config.yaml
d_expert: 224
balance_loss: 0.00236
balance_bias: false
init_std_router: 0.0276
beta2: 0.99
grad_clip: 1.0
batch_tokens: 32768
steps: 11390
Below are experts of layer 2 (counted from 0) of a mixture-of-experts language model. Rows are named up (a neuron's input weights, with its number) and show model dimensions 96-191. Each number is 128 + 32 x the weight over its row's rms, rounded and kept within 0 to 255.
Before each expert's rows: a language model's description of what the expert responds to. This comes from a sample of Wikipedia text that the model never trained on.

# expert 25
Description: First digits of numbers, especially 1 and 2, in table cells, vote counts, population and elevation figures, e.g. '2'15,09, '1',296.
up0 [ 82 255  81 106 168 137  95 105 148 114 105 160 161 170 171 154 181 189 134 117 134 105 154 139 129 121 141 130  63  97 191 152 112 128 153 160 115 148 129 160  82 143 127 148 109 155 180  74  71 113 154 135 113 144  87  93 198 148 140  97 153 118 124 181 114 127 114 178 121 131  96 110 141 132 148 120 124  76 161 102 140  96 112 122 142  97  66 131 145 113 153 140 152 110  92  82]
up1 [112 140 132 109 185 113 143 116 202 135 129 166 184 202 128 118 116 195 149  74 173 113  94 159 138 126 135 167 143 130  77 178 154 121  73 165 122 127 146 140  84  95 173 138 162  99 173 112 119 115 105 124 102 115 138 138 147  99  89 142 164  91 124 107 104  91 113 152 132  78 156  84 147 153 148 146 151 125 144  72 170 180 120 122 140 160 168 140 179  99 136 176  81 113 131 108]

# expert 23
Description: Nouns, adjectives and verbs right after his, her or a, such as contract, official, support, work, attack, winning.
up0 [147 136 167 113 132 105 162 118  89 167 126 117 163 177  68 133 151  75 124 125 148 155 151 119 101 121 100 123 142 179  98 115 126 177  95 218 129 155  69 129  93 105 102 118 133 149 124 139  84 219 138 193 155 110 122  68 125 118 136  73 131 141  99 127 170 181 147 136  80 139 122 151 167 120  59 202  71 107 132 101  95 153 123  47 118 110 155  86 146 139 125 167 175 146 104  86]
up1 [ 99 119 140 111 154 167  79  93 118 104 115 170 153 127 107  88 131 170 124  96  86 138 106 135 214 119 111 129 135 161 140 141  79 153  82 191 110 113 107 152 167 138 125 142 141 144 134 177 110  96 179 109 164  39 120 145 186 163 110 113 172 131 160  92  86 128 118  99 154 150 139 159 149 100 132  93  94 148 131 137 145 155  74 167 163 102 150 146 111 115 154 187 122 119 174 159]

# expert 5
Description: Last digits of years and numbers in dates and tables, such as 201'4', 202'2'; also word-final suffix pieces like -ance, -in.
up0 [132 142 113 101 130  91 119  91 153 128 126  95 146 139 161 106 129 146 142  87 141 139  69 152 128 144  95  61  77 117 121  94 163 135 121 158 150 101 184 142  84 142 166 158 134 105 124 120  63 139  80  94  68 121 119 152 113 128 164 126 154 174 114 200 160 147 132 113  39  98 176 146 120 158 140 123 148 133 117 131 113  88 111 166 103 133 110 104 115 145  98 155 202 120 124 127]
up1 [179 110 124 166 104 192 145  92 155 136 129 133 107 136  99 119 136 135 138  82  95 131  94 131 174 112 134  78 156  90 105 142 145 159 168 158 176 151 192 133 122 155 172  93 101 143 135  94 161  93  71 121  69 136  79 112 120 119 104  71 126 107 147 109 104 106 138 102 169  64 140 101 108 142  87 146 145 120 159 147 136 150 167 145 134 131 157 124 159 148 191 104 113 102 127  82]

# expert 14
Description: Final letters and suffixes of words and names, such as -s, -es, -ens, -b, -or; also pipe and semicolon separators in sports tables.
up0 [141 147  91  92 138 129 106  60  93 182 141 165 163 116 129 134 144 118  92 139 170 117 151 166 100 140 142  40 157 127 168 155  70 105 112 122 163 120  76 153 134 135 127 175 114 167 167  60  85 159 100 120 134 176 127 119 120 138 114 145 163 120 174 192 144 177 138 138  85  74 147 156 133 117 124 117 111 102 215 107 131  85 143 129  48 103 113 157 192 144 141 149  73 169 179 165]
up1 [206  91 145 116 186  93 142  46 142 138 114 174 148 190 161 122 157 122  97  94 159 168 158 136 128 153 147 105 158 138 143 160  97 111 138 120 132 146 142 174 127 135 157  82 102 139 128 121 144 142  91 138  88 155  61 169 169 121 150 168 119 121  95 147 111 123 200 108 147 143  89 165 136 199 125 109  86  61 181 159 136  61 133 137 103 121  89  91 177 166 111 191  90 121 169 144]

# expert 29
Description: Digits, decimal points, dashes and signs inside numeric tables, scores, ISBNs and coordinates, such as 68-71, 56.3, +2, °N, ″W.
up0 [187 136  88 195  93 137 119 135  89 166 145 152 170 116 114 170 141 160  98 168  95  74  76 143 151  87 116 153  79 108  78 135 161 109 103  91  95 164  87 148  94  94  93  95 150 158 147 143 173 141 115 196 120 139 167 170 144 100 151 108 156 131 163 131 129 133 137 106 161  51  89 141 120 134  78 103 111 124 162 152 132 112 103 135  87 192 114 143 143 115 155 185 102 204 169  89]
up1 [ 93 105  95 164 127 137 110 121 166  73 185 148 162 151 161 111 103 111 132 125 118  99 120 153  98 193 148  84 113  70  89 125 124 138  90 141  82 148 176 131 148 153  89 107 144 107  81  43 113 103 135 138 119  96 162 144 152 105 157 121 105 100 137  90 121 171 141 147 124  70 105 127 129 165 119 122 165 100 123 170 125 161 142 119 124 144 148 117 123  90 121 110 193 118 114 157]

# expert 28
Description: Periods after list numbers or initials and hyphens, plus first tokens of infobox lines and section names, e.g. "17.", "R.", "S-port".
up0 [ 81 151 137 121 150 142 126 112 131 167 112 161 145 172  72 119 139 148  79 145 190 111  76 108  74 154 135 144 133 158 210 132 165 119 150 148 160 124 124 136 104  93 139 152  98 108 181 134 167  77 142 181 135  94 123  86 135 110 126 162 127 158 129 113 132 209 130 149 144  59 136 152  96 101 148 166 155 106 130 137 129 118 194 162 131 149 174  83 156 105  92 155 166 156 170 107]
up1 [106 159 107 112 183 118  99  85 140 174 139 101 133 164 104 117  97  85  90  86 136 124 135 141 140 133 108 127 124 148 109 180 106 133 162 122 194 189 123 105 103 165  79 122 151 102 138 176  49 172 134 115 126 120 142 119 124  95 134 119 154 118 146 212 165  73 139 167 176  83  78 124 118 169 136 136 103  84 115 100 146 112 111 134 110 185 131 140 168 164 135 127 121 159 101 122]

# expert 1
Description: Digits inside four-digit years in full dates, mostly the 0 of 20xx, plus month names and "day", e.g. 2'0'13, 19'8'8.
up0 [132  86 164 131 156 111 133 138  88 123 129 173 107 164 154 122 165 151 115  97 158 108 195 130 216 112 148  91 147 124 148 119 127 185 122 177 156 138 137 152 129  98  99 128 151 120 154 133  84  95 155 149 110 128  95 104 195 123 102 119 139 140 142 143  98 179 119 123 107 197 153  87 109 128 117 149  60 103 156  78 140 161 121 124 116 123 142 130 132 163  61 110  71 170  79  95]
up1 [ 74 148  91 150 127  73 162 120  97 150 134  69 111  89 153 136 137  98 127 139 132  84 162 187  91 155  81 169  85  96 123 162 130 170 169 112 149 129 167 151  90 177 128 160 149 118 163  63  91 147 132 103 150 139 115 114 179 106 114  51 186 156 172 170 195 156  85 148 161 127  77 141 127 127  60  90  95 115 169 159 112 127  81 118 129 158 119  97 159 175 186 141  63 142 122 139]

# expert 0
Description: Lone space tokens before a number, mostly years after "in", "to" or a date, as in July 1986, plus table cells and section markers (===, Final).
up0 [152 115 136  94 146 133  92 144 152 152 104  73 162 172 102 189 117 162 116  91 117 137 178 134  81 127 116 111 160 170 143 102 166 161 144 168  76 131 140 183  74 158 119 174 165  99 206 105 173  91 172 164 124 115 131  59 160 104 124 107 109 160  85  97 112  79 176 115 116  61 111 135 150  50 117 165 147 114 125  96 111 110 206 180 165 156 131 103  89  64 132 137 113  80 100  98]
up1 [153 146 117 148 137  70 163  96 145 107 110 110 211 140 124 107 118 137 111 101  88 120 133 201 155 126 135 135 137  72  48 141 175 105 169 104 149 150 147 113 108 128 113  82 146  64 149 173 180 135 148 140 139  94 146  66 126 105 131 153 172 170 184 157 125 128 159 148 118 128 155  95 170 111 114  96  89  56 132 159 144 124 135  97 138 143 100 137 120 149 143 160 141 132 100 134]

# expert 12
Description: Capital first letters of surnames and place names after a given name, such as K in Krause and Kaiser, plus apostrophe quote marks.
up0 [ 88 137 156 118 121  88 150  84 133 141 121 159 139 190 124  69 133 115 128 131 156 121 104 139 148  82  74  73 109 114 146 177 155 119 126 102  99 140 126  99 158 157 129 147 101 127 179 130 111  75 107  78 116 130  96 181 165 148 142 108 201  89 175 186 116 151  88 148 162  81 162 163 109 114 115 133 162 137 148 167 126 116 112  86  79 157 116 134 111 166 137 115 108 147 181 152]
up1 [123 202  99 118 141  99 135  70 148 123 101 123 117 118 117 116 166 117 127 100 164  79 133 176 163 122  28 131 147 100 154 128  92 131 188 153 137 172 166 108 114  87 125 181 175 112 158 157 101 179 128 110 118 108  85  95 127 102 169 132 112 169 182 148 159 103  60 194 158  88 112 145 108 109 140 115 144  92 144 127 104 137 138 116  89 156 187 138 145 112 159 159  83 139 159 116]

# expert 6
Description: Single letters or short pieces inside foreign or rare names and words, mostly in tables, such as Asun-c-ión, Kuz-m-ich, Al-p-hen.
up0 [132 220  79 133 184 143 137  66 142  94 152 139 118 163 126 136 157  94  84  61 108 114 138 193 170 197  78 118 100 142 149 211 164 158 142 166 131 178 124 137 104 117 133 151 120 146 131 157  80 124 129 183 127 101 132 156 120 121 107  63 148 196 202 150 136 127 108 159 168  88  93 115 156 138 165  98 147  99 189  95 119 117 101  93  89 101 131 144 168 116 153 109 113 163 170 133]
up1 [149 118 139 163 159 159  57 116 175 148 118 170  97 122 110 113 155 155 153 110 175 170  76 137 132  96 123 141 130  88 144 183 123 100 153 147 112 123 178 140 101 167 138 142 118 162 219 145 126 158  91 156  92 173  86 142 130 124 106 151 155  72 114 192  75  32  77 151 173 161  75 116 148  50  79 136  81 112 168  83  89 170 104 148  93  74 104 106 133 159  97 164 102 122 111 124]

# expert 3
Description: Sentence-ending periods and closing quotes or brackets, often fused with punctuation such as )., ".", ",", plus final word pieces before a period.
up0 [120 192  96  69 148 152 114 135 171 126 124 127 133 151 121 151 115 118 133 112 126  48 170 151 178 154  88 133 172  99 127  88 143 154 124 104 186 153  68 122 116 121  99 150 105 164  99  98 172 124 126 132 138 123 154 102 152 122 100 125 145 134 120 107 144 122 103 148 185 127  84 156 219 112 126 117 154 141 115 170 143  74 114 177 128 106 102 146  62 166  73 109 117 118  97 127]
up1 [ 96  91  80 121 136 145 189 145 163 114 158 140 145 152 155 134  88 151 132  52  95 136 152 162 179  89 149 168  74 126  87 144 124 130 166 123 185 132 125  92 136 137 119 198 173 122 195 117 110 137 138 132 140 111  91  72 150 154 150 146 152 127 177  92 153 129  96 145 108 114 108 184  96 153 151 157 139  66 149 140 144 152 162 153  77 125 217  75  85  63 178 129 105 122  96 113]

# expert 2
Description: Prepositions and articles opening a phrase after a noun or verb, such as in, on, at, for, from, the.
up0 [ 70 160 115 116 155  66  90 147 117 118 142  91 105 126 115 100 141 164 122 137 141 101 180 116 133 171  75 157 159 110 114 133  88 161 114 205 152 113  97  73 149  41  99 145 141 116 116 101 112  80 130 136 142  99 135 179 149  68  98 125 164 104 155 160 100 125  56 160  99 145 143  94 150 141 132 164 133 146 114  66 165 179 155  91 152 102 187 105 139  81 152  97 129 139  71 120]
up1 [114 104 100 145 112 154 139  71  93 198 104 132 132 118 137  96 133 113 137 131  76 129 141 150 149 145  68 164 201 124 152 144 101 156 172 117 148 114 118 117 140 170 184  83 106 162 121 126 130 186 182 116 145 158  89 128 159 158 157  97 116 105 110 107 123 112 195 113 122  89 149 136 120 144 131 108 132 106 231 129 133  65 149 152 109 141 137 169 111 114 156  71 117  89 140 111]

# expert 26
Description: Hyphens in compounds, ISBNs and list bullets, such as three-spot, Re-release, "- Born:"; also line breaks and the after of or in.
up0 [137 121 100 148  89 109 141  88 183 201 151 108 113 114 131 152 136 142  73  98 108 127 117 147 184  96  33  96  79  99 199 167 112 135 123 125 119 133  92 151 100 111  92 131 141 107 129  65  74 147 130 169 131 105 136 115 152 103 146 135 167 123 127 189 185 163 130 138 133 102 144 133 121 126  81 160 142  69 182  91 140  84 148 152  54  79 134 134 176 127 192 104  98 160 191 103]
up1 [152 128 166  99 105 126  79 132 136 140 154 111  96  83 138 160  69 145 116 133 107 172 107 119 112 129 113 146 107 156 118 131 125  68 190 152 121 174 118 172  77 120 210 119 164 162 107 169 169  88  46 187 100 133  73 125 109 136  90 133  98 208 180  89 133  99  70 163 114  99 124  65  51 139 129  64 108 105 125 147 122  94 166 126 127 106 153 149 159 149 136 163 157  73 125 157]

# expert 19
Description: Mid-word pieces in names and table headers, e.g. We-ight, Stock-ill, Gl-or-ia, plus "age" in birth-date infoboxes.
up0 [ 62 148 128 111 126 182 106 138 109 146 165 129 230  70  87  99  84 120 146 136  86 131 154 186 132 153 123 167 123 151 133 159 117 128 192 144 118 114 124 172  95 113 164 179  93 118 150 123 155 118 125 186  65 185 102  76  75  65 126 125 134  56 152 147 203 128 149 108 108  76 116 146 159 102 158  95 192 110 122 175 173 163 139  96 135 113 103  84 102 132 174 201 189 113 129 178]
up1 [125 146 152 109 214  67 170 157 139 136 118 132 109 135 125 169 161 108 113 127  72 129 157 115 125 165 104 150 147 136 142 133  51 100 108 135 156 181 108 156 117 124 105 146 179 119 155 112 179  91 132 108  90 122 109 176 132 121 125  85 175  78 113 170 159 185 156 129  91 159  74 151 102 117 163 148 160 131 143 114 159 123 140  41  79  90  94 117 115 140  97 163 132 145 136  92]

# expert 9
Description: Capital-letter word starts beginning names in table rows and lists, such as Ö in Ötvös and O in Ogle, plus dash cells in stat lists.
up0 [125 142 122 109 145 155 159 133  97 124 131 189  88 116 124 189 125  95 110 128 130 144  96 123 112 135 146  91  93 101 172 119  96  91 139  92 141 125 113 152 193 170 100 150 111 130 216 130 142 175 108 140  94 140 118 111 163 146  91 128 106 106 135 194 163 140 116 126 109  94  46 136 166 128 102 121 149 110 168  62 108  89 181 103 127 150  94 125 175 132 116 154  87 192 149 142]
up1 [165 131 111 195 113 168 160 135 177 161 126 134 159 134 140 133  93 152 131 127 151 125 173 143  92 214 134 226 140 115  87 124 105 156 164  96  81 109  95 138 136 129 181 116 170 156 140 150 146 105  84 180 156 115 120 141  97 105 159  90  76  96  82 148 140 126 152 171 126  83 158 195 127 161 164 133  96 123 124 198 104 134  95 191 132 143 129 111 175 140 168 125 114 128 146 171]

# expert 30
Description: Digits inside years and dates such as 1982 and 2000-06-18, and words right after a slash, such as w/red, pink/reddish, mg/day.
up0 [ 96 129  82 167 128 115 147 109 149  96 118 156 210 150 130 127 132 191 129 130 190  91 170  93 147 108  61 110 156 136 107 122 177 119 153 119 139 156 119 165 123 136  82 142  89  77 123 164  71 138 138 115 148 133 167 110 107 121  92  63 182 135 190 154 148 145 104 101 123 141 138 162 146  50 126 110 105 106 111 166 188 170 120 102 150  87 162 108 119 120 127 105  87 133 125 128]
up1 [120 158 154 119 117  99 173 144 102 133  84 196 152 113 136 108  84 167 152 127 118 172 161 101 155  72 120 152 103 123 105 128 117  98  89 149 108  82 143 137 115  84 123  79 133  95 104 109 123  93 152 152 116 123  77 100 158 112  81 155  85  94 114 185 168 120 146 121 113 123 130 134 168  90  97  72 102 102 144 147 214 171  79  88 146 170 105 120 134 133 125 147  88 109 128  89]

# expert 7
Description: Capital-letter word starts and early word pieces after "of", "in", "the", e.g. ens-ure, B, Pro, Pre, include, fin-ance.
up0 [137 127 143 162 118 119 159  76 111 137 127 185 214 119 142 119 108 194 117 120  97  92 107 147  76 145 142 142 106  90 123 162 147 113 106  97  84 111  99 179 110 130 175 141 182  97 133 102 156 125 127 144 137 105 108 131 112 125  94 141 123  88 209 158 131  86 103 106 124 117 167 136 197 140 167  90 189 124 114 149 151 128 144 101 109 158 174 119 122  53 128  78 169 144 159 115]
up1 [127 149 101 169  82  97  90 154 197 111 103 163 197 159 115  79 137 149 152 112 172 148  95 122  61 114 142 200 104 143 137 180 128 116 158  70 114 132 150 153 125  69 173 119 109 182  95 137 101 127 129 144 113 134  69 124 101 119 104 106 111 101 128  94 126 135 167 170 122  66 155  97 142  86  48 146 145  96 175 183  82 104  70 162  80 113 171 111 173 120 151 113 154 117 186  80]

# expert 21
Description: Ending pieces completing a word, especially -ing, -ment, -ation, -ance, as in comment-ing, Fin-ance, form-ally.
up0 [140 180  92 113 156 166 177 131 130 105  78 174 151 113 137 140 132 183  99  82 170 144 162 144 172 156 150 110  90 110 155 191 171 164 135 106 119 146 132 102  82  87 155 148 148 111 184 181  62 171 132 119 119 100 117 128 123 132 107  70 134 124 178 141 160 139 126 168 167 117 112 184  82 125 121 107 122  20 165 155 151 135  75 124 134 115 108 107 122 116 175 121 131 122 111 146]
up1 [114 122 137 128 107  85 145 131 161 140 107 144 113 161 138 160 105  89  65 134 127 202 117 164 108 110 157 194 134 145 169 145 106 106 112 124  99 131 165 149 105  98  90  56 189 146 137 111 110 150 110  90 146 160 100 107 106 149 140 110 137 139 158 100 162 133  79 154 144  80  93 130  90 138 163 218 159 131 127 102 189 137 119 142  91 124  66 192 100 120 134 114 111 131 166  93]

# expert 8
Description: Second pieces of names and rare words right after a capital letter or space, such as G-op-ichettipalayam, C-op-a, B-rian, k-il-ometers.
up0 [101 141  78 202 129 107  86 129 170 112 155  68  98 102 112  78 158  91 115  95 157 122 120 198 107 125 103 176 106 107  84 148 183 157 134 145 107 134 156 160  78 115 155 185 126  77 146 100  64  89 137 129 130 135 134 107 198  65 115 109 202 163 175 129  76 121  97 130 137 120  68 127 121 133 136 191 131 121 140 135 169 118  99 150  78 170 132  85 163 110 134 154 145 130 112 157]
up1 [109 115 123 171 102 137 192  85 128 134 102  80 157 164 108 118 127 123 110 107 143  94 155 134 143 166 144 142 100 157  88 137 184 139 115 138 101 110 167 150 101 136 139 178 101 135 135 149 135 115 130 129 123  56 202 156 150  57 111  87 163 121  82  90 119 133 127 133 157 136 155 116  88 108 146 113 155 110 126 157 123  86 105 167 101 100 220 163 167 182 113 117 140 158  84 111]

# expert 22
Description: Words right after "was", "is", "were", often participles or word starts, e.g. described, founded, iss-ued, established; also blank table cells.
up0 [118 189  99 190 148 140 115  67 150 125 129 134 160 105 129 137 156 151 104 101 187 110 185 147 195 166 108 142  85 100 140 133 148 128  69 166  88 148 126 168 118 185 143 169 129  83 134  97  83  72 163 145  87 119 149 131 124  91 135 109 108 128 120 151  89 178 150 118 118 118 121  98 116 110 140 104  97  72 130 154 136 116  80 134 140 120  83 110  86 124 177 115 145 127 129 137]
up1 [138 240 118 116 115 155 112 146 121 159 120 167 117 169 150 118 126 188 119 122 149  48 118 156 160  73  85 135 159 117 211 122 170 200  71  97 106 184  89 103 115 161 149 158 108 140 105 127 128 146 134  92 112 117 127 103 205 162 169 166 122 101 165 167 176 152 143 111 175 149  88 149 140  75 150 117 168 137 116 147 207  76 164  93 147 151 104 112 109 117 122  75 148 125 162 116]

# expert 10
Description: Digits 3–9 inside numbers in tables, statistics, dates and taxonomic years, e.g. 2'5', 17'9'1, 5'6'.8; also French, same.
up0 [101 105 123  76 146  53 179 142 115 115 154 146 100 190 107  90 159 147 143 119 180  89 178 121 120 165 110 150  64 132 130 140 142 120 108 121 152 123 131  98  68  44  85  86 109 151 134 143 150  95 101 150 110 140 141 113  98  94 175 122 130 137 176 182 117 118  83 112 111 172 148 163 170 143 131  95 153 142 120  98 224 147  91 151 197 104 192 106 125 164 161 101  92 108 106 151]
up1 [ 89 123 131 112  90 128  72 122 137 102 164 149 132 169  84 162 165 172 147  67 153 117 110 136 101 106 123  62 156 164  80 126  93  98  84 161 159  96 137 145  79 133 112 125  77 122 140 116  85  87 152 131 158 145 135 102 136  95 168 153 158 148 108 107 180 160 162 148 121  68 134 164 204 146 175  95 121  92 109 155  89  87 110 134 120 161 170  77 200  89 163 103 174 172 110  98]